Below are experts of layer 8 (counted from 0) of a mixture-of-experts language model. Rows are named router (the router's row for the expert), gate (a neuron's input weights, with its number), up (a neuron's input weights, with its number) and show model dimensions 0-255. Each number is 128 + 24 x the weight over its row's rms, rounded and kept within 0 to 255. Numbers have three digits each.
Before each expert's rows: "mostly gets" lists some tokens that are sent to it at least half of the time. This comes from a sample of Wikipedia text that the model never trained on.

# expert 3
mostly gets: " had", " have", " has", " where", " when", " would"
router:176125091177110161103181118135145127098097152121143127146107093138098073122142125158095109093127138152113134100126140139118117080091146139124112120143129127154139107138114120137103150130172124140166170105093136141146134144064136086117152131102131122106068114140140126113112118085117125113120118131088123142095144085126078134065133113143157118106121137109097077096117101153153134113163132080119148103144105117155179131154140118125149143143138194118142106118117121107137111079123134101176091137161154100129119101150131108168141111068145106114136150115103143146089120130123130114137154141095141129135096118144144171101108128100131150129134180134134137157150158150103105153130175109128161139156148140136132160120071146145151141106151137139116132140134145149117136150078132
gate1:136169162100080141123131177135108119141132146131178141134160153139116080095168098095137088114142118058127115135145124131086161098085138136122155112088089150150163108119131100146103114133109118121095122142103101123129173169122131094102191160126129125090145126136149144138101143093150145175136108113114122126142119120132119124121147162132085113125093144143124105115104137158159068163122138128080153161128128141142131146086128109141120121165123125134129144164117132129104142121146134144128134190126125106127098052138147123114141134161138153100130119131145114083150156084143119127132106096148151164089141138131113126157146114128155119119075182148113133134132082097103097174161154105104153151175153160115115104124124107157105136121143128130130130130158111123142126113117093
up1:138141119127095133087183077148153093146139104144090130183139101156106097115150146132136164146102115153163137108105122127120079174147137117149158104163144124114116196119115162097126156126153163193155149119110151115102126159110186127136155089096114093125137120097139138113142162149123112134119078131135103115142101152139116126119146126107156129111146177163153140110130124117114176128153142124171150121146135095106158101148067060134118135145115133149159131141137135114177090087100133134098101108151158125132156109113119156163117130154094156125161105137134140133156141134160144157105174146100086144144158094151148176129125163146103127132110117124144146079135141122151125113146136112108123097133136116113104162145139124120116134137120128113099160105107113128130092103129151
gate2:159121115118105145148154142153092123113125138117104097150144090140127104106119122098139158091156122128103090151129157105127148162118120103121052112100120083184134124160148113133105139111141185112138153156164131172149158109169144121126128127089099103105139170137125133082110108108154147129139116151078112126113129122102134104131111142121134120143130129151120141095128127137144110133155123123142200128140149172112132091145124091086111147124148161095131096116125158108125153125146138151114136146124102134148174106132126141145089125091128123125089128140159134096127154165143124127118123139134134109111164113112139151132134101117106179135108129149119091129130127132107164123109052181115158147110139084119109084142151176135135149133164183087119111115134100060140145164085106
up2:126122118160085161102162181099112138138143104107134090147151164162179142100145183121102063131158160154161123126106137163099139156109121081119141111124139077139117092162134142132117161136152122116135159075128135161132163123114131149115149153111110105070116173132151132121120129160108150131107122162126095094135121134120118146071133136103151081152121127153137125107138137115123113142126114152168164107105114124108099127115086129095082123106158142141105156137095142140141143163134103122125156115117129101157125110106107099148124154129137136109129136119108100121133148117132124159095115150113113121183163103129099091138115154150149080164101144177127114104152135133113146096106173138100137141186142151157116124158160140137166122127115149118179136109151137096154118174100144
gate3:131141126072135096144133134139173157138171146079186142121151132120147125163136159141107117129155100138139155144095155126134148105142123127133142129137121091136080122107118139126115152123140156118113106125160122131109124109109076185114187139104141129137131099109120098106111125107149140134113125097106097082093131174108135132133100158127161098104148138121096170146129125109137148122107086154092112130128174133086132145180146125117107168133134103139120099088165120142146137122156077174117117090123084150118133127099109090118095121107117125109150106092105073148124143095138134129117141106136121129118136160138152150160085107119109123139111157138078107173091157112144116068086117095161083121155106111118096113147115094113155107123115154117121098133147083103154118130157141
up3:155139140161080108072150118105128132132101089152123095154135124120109133119154115102153162111156162131107137112158105117137100115113085135137082143091121119151114118169140137141106138132136126143182110094127180140109160137097151127127116119157175166108159176146154152136133179115081160115141135138120130120121142109152105143164104084100093105141131093179169144117132146116112129140129123092134117100094110119154125115127081129115138105177131104105135122162138113147089097137109126143145145100151130118102110153106123186133137111100127142096100165154120113108115113150132106146147106124127106120127151105147135149117143113130147097168149135124183138115159135108163162135104117129088157141120099199128097191156137143150134099183127096173098137140125112149139132127088122
gate4:191151124155152138137102131134086101157163115114139134136141157098156101170167106097135161109148138127142118089153135126119082125081131097147175152113152175112129171161103104133128138149149108166085171132166110137129078170134135128072129086124097137138128107109146141121144144131088137131115142127140114147135101138127126119141126116098123096123120133094138096122136096121104148171141112109149136088167132092148134165158145134093123145143149134100107117160105126109088178163136157107131103123126183169156142122104147122152106095133137098127077152140134141103117124096138135118111156160143090134158106128117133139080145113131136158114097152102146097153116126140121150122092115151140192124107182135124107146150131149098150138090131077149113104116077135134105127145150132
up4:136126132100167161117144148106125138101153132107141091137117148103165122138189085117118121079159121100136159091154129095104104138095177118130122155115137136124126126122134075114131117117209131123132167134192095143139149130153100120084147097143122135119110164099184134126129116117090146150110155095094111118145090121149161098116082126125141099128137140135108107114124112136113162147084149112112130147158125132100118118151161106138145166092145102097082107123119104140129101176112145111126144113108158153154108142115132138185125142159146150095138126134137186111154138083159144119118156116161073162137105123164144143088135090109170137163137118099157113120122138119145135131148136117150095149126103108108142171134115147141091106145141092164124099098106121135152111123111104
gate5:093106177167140092121123157127152098157132115148153107155097129123128111130124128106160119121111141107151123147149123148126133126090088141155167105167173127141145148106139119108097131104154138136114130131106157079139120106133090131129160138200085167169111177145115112131168124127105129147100106105142131137141145137145119101128140120144104154096150146119113136136121117104123109151164143148116127122148163139077088151160110103125154160119174148110091139093086136126157138122160136146148119132127149108127123115134139130163118123151147121125154091080135128155128142148141138128125204136161104103081142142180064105114098114137175126140165094116130134103139112165136154090162147113110103140129083149147186122112145144108135143148117152149102091144133113123130133065143084
up5:143092124151185114178154156110130126132103130138147126175103105150158111127134123104156102078098138082123138145105113145142149122173138150138140088147157125110118154134144123130101135153147135114125135133129135103137111146116073117160132140143145108151107111118114110128149108146134155127130146106137130135110162127146125117126146148102091140151159142087118109121108098144130133127143093156128132131125122155118101138138116150131142145146116149124103147133050117115130148129130092164176138168133156099131125085139098173130118153115133152114126174158134119151173089145119123154160175144092104101122112167052080116089156079143117120162187151145119083135144101122110170141129160117081177154077125140131127152121119132078137151105130145133126087120131143132105084101164090
gate6:160136100138147109145130146152145071127094083163111114151147128141105129121153082118093170143117162144142118134112100091118148095175147160114171107136147113145183116126178136111105110119109112146149116106162104139131117132127122133141163085115093130115085157116141085109155106143124099139181128121144105151146160157149106140158133159105126125114083116103115133137147124153120107082089112152101111127140127143145141190139090107129120138145153155154119098139121117133127149157137110167158155134110152132152109110123198149179111181127152121138154117136159103126149165109111138113129098140141135151169148183110142151138087127139127111138129140136087159128139114161107122116137161109097111158145108127140160165098124099139131114093116137160163120138093105155132150069095160
up6:164162119118173112120111114148093139114131147111140102160113093096108124098134133111138099172140116124110126103154136152125109112143089106140112120114110158125091184132094132090140115127102155137176110114153125111126106110157083159117081149120098149112155109093109081127123147095108123145148124122139118133135128118094149128122111151114120081097124136150131125093122113093124131123142152127070123122156128137135133129088137174108128177131129112098154123131138087148154103120092143104131163127127105128128151161157104112063154120108151135136122122127067100192097084122115132155113110118122131128122114113146118131147163155163127166123174107092154146110143124140118145141099106154087124121109084132120120184092154141160115114068156171093091160127056146123124148132115130
gate7:148101155129119142122144079126145100104118144116134105087144130124103072153142141115094141108116161113105138155128100090080102099107172143129189124149143105114132086120127125114159123123141102144173142106169103145148137151123144125157117139114146157142108152148149091113153091146164099137136131101158120111107101136149143153099090140136134099105096069080096127149085149125142114153111129111138118131162159135152100174117181122113148110120128106122087114124103159112124112090112106127148140110170157146157117136141128136150060151178121110143134127138122153133106129148157144128113098123109131153128106088110117144154140143082091087182149154161106089149106097177161141136149138135176120129163104128154084154100148119156128106141114154142111136146155150109139160108131117
up7:192120146164168116100093110128110144149144130127111149119095147145120097110165110077146115130139134122142146148143141117162153104138107128106148093147125080129135134170133122136127113151137121138140138123144123087138162123137127135080090152161099088100148101178168115137157105117113162168175179123074162165120129092122141148138145085141122087140129129104151079080132136106155092100121139145058127122132097125120158125097117138164141117137110169136145123167113128145120130127097121180177153184127100114173100107134120135160095118102114106119107137101143098150142148112136106138123119135142126114157102098108149132092131124089156104107148098132114075132143142118121112166148130136136118099146172138125091141141091121152109119102126125073103147152142122155152121150128133
gate8:124102123111081134110146129128114133111144142126161121136121110153145092170124093111171121090110106136163149172164108123123122146149187137105137111086167135123091114134129109131149129119129157082115121117120141143082137131145161097167155162123112174116122156156137085111116116108188127113100134094120114119098127159145117110101144108160076116111091112049122085154149212127123121163097138113094158147140153090142105188164130128177138168130108147102129124123129161123095117158109124114115180128126125143125175113137140106139118156128073129135153132113117111121129088146119157112144096149105095170138108120104117109118117089132130111125118099107118109112161125124130112122116142117092143117108090131120122144124114129130102130142093101146128135135145163093144192117141125
up8:079138149132102103168130119110124114133164112120111113139109118153177127122160126142144124126144158137125121132096105129105107170117131065139115094104132112110152150141138121090136155160122150105111102107117117120116123112112172118113146135115148125132114091109127154116149095163069126138122153145132140142114108196093165133124135151103078120142136154166127116077136096111096126128160118108122126102174110107065147121153101138174111113174114145131159070162131162166121146118153134108154119164117078117131110113132094111145127109092090115117141138129116114161121101095121074098116138072158168089080187134177109133118096131125153118129133120152123082142133141121159107112127147111139147125121148111126109164132138106108092103166116111091119100126110137160122100118094129
gate9:115130107159173129093174128140129156146100106158150138147149134132098124146107100136145103109128160133158112074184117149137098153094117123117156157092138093150115114131135102092126111118128107091096143116172114107163106127150158129125157159159139110128098117118148129192122098139115073139101165078149153123146148121126107125126075129169109097116143120182147112107117187142110090106100160135117131121118126095117133121110145143128130127087124184122078077104080107086141132152188119128176128123097122103122167125130110106150161147120151150148133136111131120112102133163154150109096127146172130131128118097133148136121134131101118127160116124155127159110158164112136081115141098130124141137152149123131143131080084102129091162131156092104131119118149153151154112107118118
up9:133093113128161128138121158165134126117118088138148085135108124112185114133156140138096141125156129113121130107166127120118155095121181123097121101098160117175129134129107121128159161103130092124106110103141089120140116112130108158155110133123151165135097128135174140138116086099137126123155142154145117148187151092121145134096140106146097117148129131166138129122162122157137093135141149142143127134101113141146088151102167132149116136113150125080078111132124161104143134099133089103150181118172104132164165153120072138119084182111070144115084117133118141115092141163099104150138161140116122157148109139126151161121102136132099148126163149133080140099095159155115140146078131128120112184127101163149123063131114135117128124148119162131135159163165128125110133088144139
gate10:165134141121139087117163090134117180129138175116148172140151116126121138137118092145136099147086134136102142123144115171128087105150130160158109091137104158149147107169125129110150130123131154116189126134120129159093115124097119102161140114125160163132134187178107086130093118139151139137173128103123148117095108097130132142121109143154173109117132087139145126108120126106139133144125108146114103164121092159149140161129112150135137143163124175111095130117088121141098181113091133088150087152137134107150168098156177117156113092085104129086070133116129138164148111137145133108133110106128101162112146127106141171149139110138118092088168113123140140091160092162131113177151120078127177137140134139127125142134145140129136135101137128114121133163131150145145074132137147
up10:140111101137132116142121106144114123132141116121132128079120130133147120162158143159113109119088167101120155128114123126132092117123147084154142157096157116110109132129123150150129134161160128119115146112149125102107136185178151139118149114136084112141134106148143162111133099140149116110092145118135095150178174135146131134125105074148083139148171122108125147127156153142095133161134124115112172085159154098080126086144137156121094143137121107117111125120131103169154097082134141139139173158139120102117095088110113124138099126180160167132111131104149171130131138115122115155130091078139132170101102118137110087135122106131178096120141125139163117140110126095128121115159127107157123161125125094111106121149112093070142173148133139076136071098128138105088190089136122
gate11:162125137140150115139141116137150122072154120159098096137155127172118113142102107123147167101107158090131137143164067086108123131142150121091112086139121131107144098139093092102115140143179123117134121135084127149118125121179151107114105113130115140150094119139157128121102104130068125121159141094152167129152092101152123115147146146127142162097146143078094133121129120146109106142141117107118158135133149135093143169130098114137117153100189104147097116132105116141146133089093124179159136167169122132162130155126163141156110188179132155178092156120157131132147174120119149149124106108151117110120133115161088117094131162112138096120134121151128067152112114150103117131122109106156127125107096114111102115113125142121126107126081134125100098136092129172103111095109107
up11:126157150132153143128101136146108110163137114154159130126115109123129144109116141139138106125167107155132113140119166167129139128148137152136139196114127082143093112115128146165119108131068127131145150123166113124129145092099126146118132121109107136148145127125130130170134157114141117119105137166144120146121145107094161153186110107122124100129165127149144164125101111132152146125126129111118158113105120118108155137092135146100090167144123137147168079158128143123104169169184140097062142065094119107095165115095132101126163147135078127114122117131084122161098091116121104096099153142137190125130085163126143120136128077134082098154110109121107185104157124063125129153113103130120140106126112149161147131129129129115117177147103117101136106139114114107151148140130185
gate12:151170137162134137129143110132140135122154120092112087116165137132139135100079108112131129061119105149139097111158151143104121153181141165148136134131102110146085121099142097135151110123164151168123153104150132186090130141104122127104104153099169146157111149126141123144164126085164130099124132118120159159147102125122153125104071148159108090144132114122114091106155125122132103117160096175116103108193111121107131116130146102087142136124095146130116088139106103108140122160139085075124153129123135085173117143113117107160098147129148145103093083142083126126115096115102097155114128141131112141160109160130150142098110082093119124127141129107143151135120118118154159136159101133100128115167161118153128141116121162115161124138102138131139156142103090097134159155160190
up12:079138135126111110129106138136173133124091146131132145133152090124133144173134133094116092160121122069112095140076122155121104163069126112138163108137151153156139153188124136149141098138138090121140110161147101125159130165122144154137075125150128126135141102131126128133105101116106122124175140140158061142111150108149134106120149119139113154092131093153099122138126135125100097104148161106131093075143146131167085094117150147155168094122122173129125097138170141121153134127117135126172135125134139116126153121123126153141173167141134149133134093132133153141123101171129101136125149097164129122098152123124107119149151147142141143089140063139163140136141122129103068123134108102125156134111123119129158143137152123139105153096134101142119077103158136155099058080092139
gate13:153114106148103085106194127114092094126117153140119085102140107115124077112110154143141102165124121170130160133100095133095151125132142121152105136103089133105138131134130127140129113140168098137092148086126075144132181122100176143094106129150115118141075120126137102151130092152108097099124114157130119117075158122107139119129112101125128124144180128139104140094153102115098083108130115137150099111086147114099139151120125111150167142175143114135140114183126105145107155110083107159122139113130143121136116134099086111134134115164134133117147134118145158095088073082159141150122123078101128141112123198101123111142078118151123164163128135148150112127148145114108117149097152095084127134119095165123127112110161146099143160152100129134125096144140145097107125157128131
up13:082121122144101152117096171125102152125128144130147154160168154111090114133126139108149143076112142142080134131118151139105185103133133180135081084164124142138136152161150100105142135135173152110118163091143133115117104117124123132124157100108127102120117130113135127105145136109128120114081109167123117125106127143154126117104096144107093103128090168127144130134124117170123097091119114083104092148112145113129128084123108162123105128168122164129172157114149116117172123145107127120121117140185133120138107107099101100147122128142155142102096111113094102109169145111079120143107149137142134152132122151172119086116121109139137141088102153114129093138169100139087083171099169131130113126129095112146161126099100168169146140098165133162134161094121134178163147114118172
gate14:066140118091144122160134172122158097129161157142130108098137135150124121119139141115092116107168124124175143112159106159148101094122143127135143112132110148118134107158132150123125135117121142114090139126137155181130116095103132158141129120130119135159112097149125127140167168108190157116102101105111111149122111149137114124154143123106109133129104180110177110134146085079102127125090157111154111133131117127133115116113069151148149110130058154120136098110119124128143173124132129112123116075140119156131093124090146144136156121131123132101085116116097161109111122136147112134115109147137073123167138102069142154121122114160163126126135137112128113082068162117126120110114127108084176108126118074105135141096109172124142111193113105183125133080115134138099118149142151
up14:164142109121126129151142081109137112065155168139137097161142146131089125129087117114088147097087107118103097183102165176128093149082125140134115140131103156134155154095134119119082112138120125095142120131116096073148113144132111153108075087158150125139103133102118161174115095144111125135135144111135130108112149094155115145102095119080120150149106128108154128131147102148123094145129127113123125120127128104100149169102141116148161117145057109128156148113129152106123129158151098125126124123120117125110161132142136139099126154120139154115094115118128115135127129147119100146143146163125160081129129128153148117133116138123132125086126161107131171123173187099113117148154144097156104129110122118106113185143123107117126112122116109088160129077129164134100203071114159
gate15:127167143126139132134125120124128139163118135084107151132140107137097103089116138125117159130191149128111125145110118134118152159116176089129136094103120145141159105149129098107137172112103129111167118143162111136150119142163116171103118148199126171119150128131106122128125116109072129143139160153124136146115165121135089118176150100112100103128156112130118143087183087176093148101116113094128184102125136127126142101183134123100149132116145130152135105151120111124130109094113127094155086105160086160091127125125137137112110103132114139108149078140098110156147144189076107139142115131100131157106110103127137160121138131131107167158123106125141103089104128147102175132124156131168116117167116126150117115101152114103101155108138109135122171163154098147145108087113173
up15:122133149138150108143130142116132148125140111104124139141158122097147131091119127132149138131091151152132097170151130091142164084142147149125167090115166120149120098141103109140101161094139154127079138106114108100102130118119152133080157098072120139082154107142110111138128131132101135141103122112127188103085131132107178126124130126140129134124124159134150138176123182160174132120112093145142085137155164134117145163145089175140125114152141115068087114100163116151107159170137125133097155132122153121121157151151121126137111099119120151125112128154169156099117138143163163156127132155154091085085141101114136133148120124146142084132145080124135112148145128127121119154146064111115104140086107131085128135085123137092139085138116144122132080168096136101106116172132105
gate16:099136112116174155146073140088141091180101141120132113165116124159120138102144115125117100126133117132152140163117135170138139125126120150145140165157138088120103138141102177104144129111081128117138143106169131119103080107112117127127113098137163090140103142100142172128092133117099128133149144107113125130102142097117144151118169149173108124134094137153131107118121098147113119116159128165104112112133143139110150166116133105139159141105123116125176141113129154099110190179107158120130127168144107088113138161118071125108088114112159111129144134135085124121091135163119111163161101108110128137090113122108140145100127123131117179094133141151107117117122172146130113082126171236079115146143129106133139144147119143119116120114123149157129118144114076121121129151165152
up16:131114083119180092090111122126179146132087119081120136189147112111143116148113158108160119099106129137155131103122094113134144168139130150109120127126202115132088118140151126149080120142066118123102112094128119118103157169174135130124088150134138103113103112153094121096141101143106142169085119141154178117133117128136118121141087135099140114132128114169136081110082126130115131141139123125121161128110136135117101128181130153156106144075116160087134145141129174144111117086129161119148127141132152150119158111094137144127104135158138086124116150098123134151145133123103128155120083113144149110152124121159125143153112142133145145137150098127143101154091136121089129125106113148126120191134121145071124190148120192101114129112132118150157136159123135152143104138118082
gate17:130095173135102132106160100159105124118107157111128139110136152100134087149141172120148137154119101131135168117142091112111153175135146093178132128177130142104143132069153097124133137150144104167101131097134130150156081120119149119132146110180154130116171118174147143137112126135154083085165130117105127132135146128094155122113106141131165138114124127141172160111121103107144072111089136108149128125138093143110124111137116149130135114122085073116088127125145132129117133113121116147076100151121140128133096151121124086160106147128051105133101121149122125133079151108167082136135156115115120119112129104135171121117074102105182175070145121139164139136110149166137137121131163121105110122143112101126119114133147120133123159174120177147149107161106144130111126136139159
up17:087133122138104103152103125150144169104117121140111139100130145139116124093152093123137141126115172141164131144120161117125090150086150117137083115150145131117123132105143141116106118113121132144133067128161130105128124107160112108112115142117131064149115112144090105149142092121120160165121129147171115104098109122077100130124147171113100124146137158130114153115121091134129140114126114124150094113062149148158106137103126096109124148168100097144129121141149124123124156159147169121114141096134124153146151160137135164116134148154119162133111134142152159120132121137097151084098110163160118086142134150142166150135149110142082075123143110158073147199102135088158177098168144146113122142118112107150101145118099099155146093123085075161106106174132108131101149164109148
gate18:145118085084110136159120159107129142112110117082173128078117157138151149142129104131119114089137161125109116097179133160117108091127125138122116128119167120115111182116117147143163147155150110141148133161169138127100064103109125161122151117124129079102155120089137133129122180128143147130131166134132099162119153098117145136159122141086113125138155135119166111131059149147116127148121179081131101128144108090088107117132128150137155167132136119146124139147127167145180136114131146119119106138136085074136135111138140121112118106146100101129125111068118150119126098102118107107126148146111151102123106146093131105146122131116126133179133143118132132148155095135134116159115115140063059116151091114141103132146131130137155127086152093127150163174100134114136137086177140
up18:072124108145117131158169113125147163115148118188113117157079072143107149139088114097136127131086102142139141111157177074147150088086149153158167083163118141068134117123099124133145120132110110125177121107142152158119145125120148139141142116131147127121148127094138120114132137112113153129119092157118153136090117110074135128147098096155132117123101117152129147122103118131145144093132128131094138169121113113099094162101140117138127133108109114155115148077133166077167149100131141154163099119136146146112137105157101109092146127140107145150163135113094138100124111127168123169076134148101153085146147138127117084101127157119086144092126170138135112118164155188118112150112152123116084155132155130119121147115098133136123067089141143134130140123101122140136136146150140
gate19:138117129126145096116105125114099149153124122139124129115117125134160130141149151064119097099151130094132125148095113154153127138137130162119122079104136145126129109130113107097098124132142099097121117159113133115140139146149130131127065132135142102113139177066105097094157142142138113149168172133107078110134167093124123108117106171153094095147149155116121168148067077107104157122075137158144094117130143150139122152094138119148106118104130145113142131144104150137127129153143113124145113118148187134178114120122129145160139156135150137125138136087127123161140152106127192149159097144119172145129150077141152168063124102106116101141112161151127143125178129112162160109112098116112106134103119100122151133115187120084109119101078124107132117138141167127134079121122137
up19:167129132133114136147161125145107087094116106139104131141175139127114104109080110088088175157117126170147108129120141123116126105121108176092112125151120133129103129132136155137152154097135105136148138114172104136097124176145126114128142118167122124174120086171143131143146120174153114085087112127113153118096151138105102147151165093102136118146111105134136116089153136131158143118151125126118121151115078157148109147111136119102110155086143090176121136124151145155101130113091121128118136138095092103093125129086145146119127132097145131149130125166134090087104134123185109127099123156164128129133140175118084146153145113162115158133093122103178156169077082132095126143129130147144118124188138141133131124141110090203103159121143104110144139150158131136127128128174144
gate20:165111151130129147128132123117119123108134139145117119078096127173120117148147129125156105108199132103130125159144133122128109153110147145108132120148101120121150125095148130120101154138108130146118132085137115113165096123170181152086156158136168116125159162091132105123105080156131122093141088164119175127137121087134139126111113109132116168100163125122129100173085103117105110157143188088100091105143167133138157111130139152128140074095104132131108148122086132135126102160118117201137094122104140117125122140157113111136140137095149125123120091121131096104144155105124096145116134105140142192129158130132095082122156063093105109123181149129178148135145134093101119114121129132129129123129155067119135113137114113146107091098100120112142113147134138111096117142144085
up20:118124138137171173194062166128155114117149153089129106123131157098133141180121152154130111098158152090134118071166159097138140144170110090157161126126118114091160099172117132137108105124168124104111157078112144112137139152152168127138119153136127110096140110144126086159150135151101095115130115132166095127142158118117145106092116124099117137130141067103097145113135175145114133118118118099096141124153119122145116124131107176147142127176093164146147167082167098086143096086131103115158172095130116151172132157131117114096116139142168134120139129147161134140128121105098111120111138143143110132125105131128103112134115119117151102086112142163091115124130122107173084153124140123161119144157147138151103126123134138155113129136118119121107121168137142163128154114179114
gate21:154130121114121139124120148120128131090126094095150122119155157130118109125111125105126105134143131145082149147097122129094149151108134151173131124093132101121171127116132107087191099131154121156083112108067108103116158100114123113073156116187141076152112134110148146115147138114139172153136107120167067133174122157162175125105112112152135147132151097116112114126143127122111129104106118156105136136119125139131116126112143140106144106118114113133083089148117125131104113154118122113135124130109096135139168111114111132096130146088134078128139130148139129131154153103106157079094116117142113100072139164127047124140141137094107132119101165113143120126140077144182126100095109143148123113096130132156094097130145119113145129119181095108156143074107145188110110119148106
up21:099148134159125151092175130130128130075178130132148112185122119169119096132115105091162123146118142155135121127152144133141170136187157102125171151205138172107093135101118132112132178150100109104184112091141176124103124189099159111162152119104147119102154112127127129142121115113101148102133114102102179144106115129090120106121109103117146152124125103137071152148141146083134160126152105101106160112134133117134127138149169107158127126135113125171138079112151122144114081120103131148137093154127144152091108130124145129132139125145154132129126165139091100132162125110141137175152127128145168176118121096140177144099090111120134094132114147152153139143118119145133102125153154114144131143160120108105153166143127171143100150166127148135135129153114124121145147145104130
gate22:158120179150118113105198130139131101118093078147151136172120135130140117117145124120140144134112104106110169120127126141115113141148115103132116116161159157143106145145124098142146117094177138122160165123116108076136134108094146126120138146131087130129094101164113129125133139114176144087104163150148146151154175127138144118139154126138100103127147136175088112118116112151126121127135096092137171128065116143145152178133112178128133101113165121149118159126117107106127129118115135149156098104148108079114127118116150073174113103088076116113114108100123099185167127127123158146143132123137092155091120124115109142157158136120118143153117082146074140154158124093153153152109148129113149120100108101163106144122128148105138141081134090125181100142118110131114142100145089
up22:123101129177088085109117100125137129132117165095175132136145129148127132141120113132149085106096151137155140133103098108111137104116142162127155151128147133115114148106187143128104124152165096075102113095158157109119131129151145122142155134148169149156093124123108115114142130144124153092077103100149134100158170108108121121136144148143123113179136164162108122116112135112168130148105117167155115143176151091105143123131136099163126125144136157111193150128127117128100139173135151139089110120118166155152143113144096126136100122138173097121129122124120167122114130116084164090146133124158121074140163167072132155106142103105150137119088142104144158169135091119147095137100108115147107141138101148162128144142148067120115121131137073070130128163127127101115151099130123
gate23:119076093145153177088141137099154164120144151154184125087145141139105133139117095117101121151153127123127140131113170132145088095150131130125097164148112140134133118118114160201160170130168101123113140108085133128138141128164137125145122122095150174081143132101134132161128124136111147141158140119146102101135112132147121091120138090107069136137139128141142103124130159147132124112114128143139136146143114140102119131095158170138138156075154130164093134159134164146122144124112135123158169142148111123078138129123141125135135127111136117122135083076117123113165138130187145073121159124175134198169141159084120132143156142115131105116153134100119144134177121140114128085126127127085120135105146114115129091168151115204109137152126132123125128121135112150151084151092140
up23:097109154109109085113117139119121089116147099125107127141104110137096171115170135112112129096122091149156110099114091125128138136116074155119134115117146109166130154142142105132115103127128156182159114141096133126141102131124112117158137103138112125133130112131106166128114152121089132141088122132075120098152178126166183141122127150155117102142163103148151142132145073131125131116200120106089093126133129136122125104108120110132158105157081140103156121107119082104137138159116097136106150120146112079137091126107096145109126119114184114102135218115110101093105095103139097154135157126146143130118141145161115118087120136116138136125142121131110151108112140134115127091105088120116133156116174126130130142147182125064181129118156126092110132129156179078126135126142133
gate24:100145121123114135195100114149154086135088138072115104124125127125145137123118179129137126179100222120096198146103114124114133143116132155131130115084135137133105129142096163123118132145130209099144113165142110121157127156138077112116118130110119156104120148122127133135085135116138122130075132151139125146095142143128109102166142135113143159105128113187130102106106117082145143109134130120133105095111124113136110143120115131102095089162130110123077133162126161115124156150136142154131138097152145190142104123158192163106153139155124110145132110148138126129130114179161150114161136125144116099123139164111091118127136125120150133148136145160148110174090094128132109138150138088129113089108146160128136134093122135086128165104133148138125139117129131124176097137114125
up24:168118152121090159122141135111128139087074142136129130166138087110139066134100126064114117160144120128113129120128130099103104130138173123117147105154137145105115092152099111166119117107128106121171103126127116113150199141101105128152102139111120150128132140118101122182081108125086115103121130138148139116116145081144109084152170122150105096123148121122126112117162131108158174142116070164161183141162142105114183136133112091133155152110154118144142136117127142131122103104152157144100113140160132148119159187132139103121133117152148135122093068152108141085129142130094174138117137141157174129088108154136120131137133145114115131113085154134115104147133126169095142118137107115145115127156106171123111147165114122129114091155104105145107139109191159116122121115121127
gate25:102128131130098117152124105140104140148077161148142125130128153140127126105153136132174109112112083123100141161134131114114128138067136154138105108101134112110104136124117128100107124130113173160128148103172098107117125137141121115112122168108165151086111137122150162110139122130105126132141089146113133093132129097113101154101153152122157102149087168142148141128080153127136134179107084130144072121151157164110119146142125119094119143129129141108159125177126138121119149163073129116145123164148170155150165097117116109127107108085121131126140113116147112118168117113109129158135134118099125147128160064176147109123112115138088161136089164116169164136122133164113102155128136098166054107120115120153107124135116114093110112074092119167146132129142197152115107100107162
up25:114136153141152139119117121140088152118131107120122161114147139131079143136135125091119135136136162147123099118140143133109144119086137139124157155163109151127127106109150093135153175136128093138125135161137069133140149176092111108136090112117116165169126153124149138123084103101074087110161135160131133185177146129133116137098148134106115136088110110158166137147127091122099105143149163096130149174122127102124170105137136138164150139124099108104121122107144125159142108091156127134109091173126091115162122186162131136171102162156142134130128117134145135114080085135156103119154101172174109152114159113173130122130088130127145087121152154132125160088134115148157104088150143116104132089152146127097095163132147115101128159107180137181144144122154123144152118136109125
gate26:129131112115141177127136127184134094105158109078093117126117106117150169131151119122119130138095137132131087164157129179151071112136142105171074140118157128115147102126105124129118119142089155117116128118172093110092126161114128142124122161114127137107122097144141144183138156146145121180090164101161146121125135120106097131118130108149101104184128105136136115160097154153124114156139105161130143129118120112111163103155092108111131097103160171122159121119126135114147104091117127066140138143152128087132116123163152130156135145096115118121106115118096124137102133127147137106143123159164098138106138119105140120132169075098139096107127081139107138144160085112143152131133103115121103142141129139067147093140097110120100127152158115101186141143129183144157169100169106
up26:109116169114153116155114105112139076139132126134155131134118127118147106123108134126107185115170139113105121072128149131133113164118145155157125128101120118144132150124166135155146130073132133120135140133129139178109138102132134124156090103150123148150141107137101101091130144083132115127163115164125146119093118167120145077160151145152097169089134109116075106076149118152128088160153162110128141150162135143116134162133136109144123085155156136110095101111148161128116118124095053148118065110147127119135112166140128141124154135155170175151124152151137085144102141138133141098120135069091098110151141119132126131137157117170137168139121138149126137128145122156087138178142116080128066118167082134143139140088085131120122122120136106138135137159127135128169146142105155
gate27:076147118131143095110140157163131122128152155138141075133169110125125115123116119145107118097114121133127119124133148090143127148121144138139131085165102066088116117118129083129115179147137136109088135090080137119129145103117128117107179141155112124159105132143180146117160124095121131100159119157179178138108145095164107143150153142164168139149088137092134102133116125129139088114122151131159122132140102104096105136133142144167149158173109120149128106135123108165122116120141128117126154105123129117120110106155096143141154146149089124161140123119142131124167117101131142139135091106169130150124136174087102136142134161145134161163112105122092099115089103144105131135183086113160172170153120152118067106139133164137135156102176172171121148123098149110122152120130086
up27:117101120090131109135116127123089120103116116111181120146079157169133135157072077106109135107148097175136121125146131124151111092131145128138139142104113103156118167086169104126133121129144146115162096133124113148150135156149188124149142123084133110157155084127140118119119114135108110154120142156114159109100162117118132100140129121143157090143141130095086131184066144134099148132151119106151144137156147120092123117129136121212154117139103165101136161145115150144099128099140126133142104116126099094120123113136124153114061124126089084127120151099118115144160121074152119107167121126124160100145138182152099100132073140127109136103131148179137094149114116147135105126093137120113100130123129167123106106144129141137138086139163131119101144134139082127100144148171112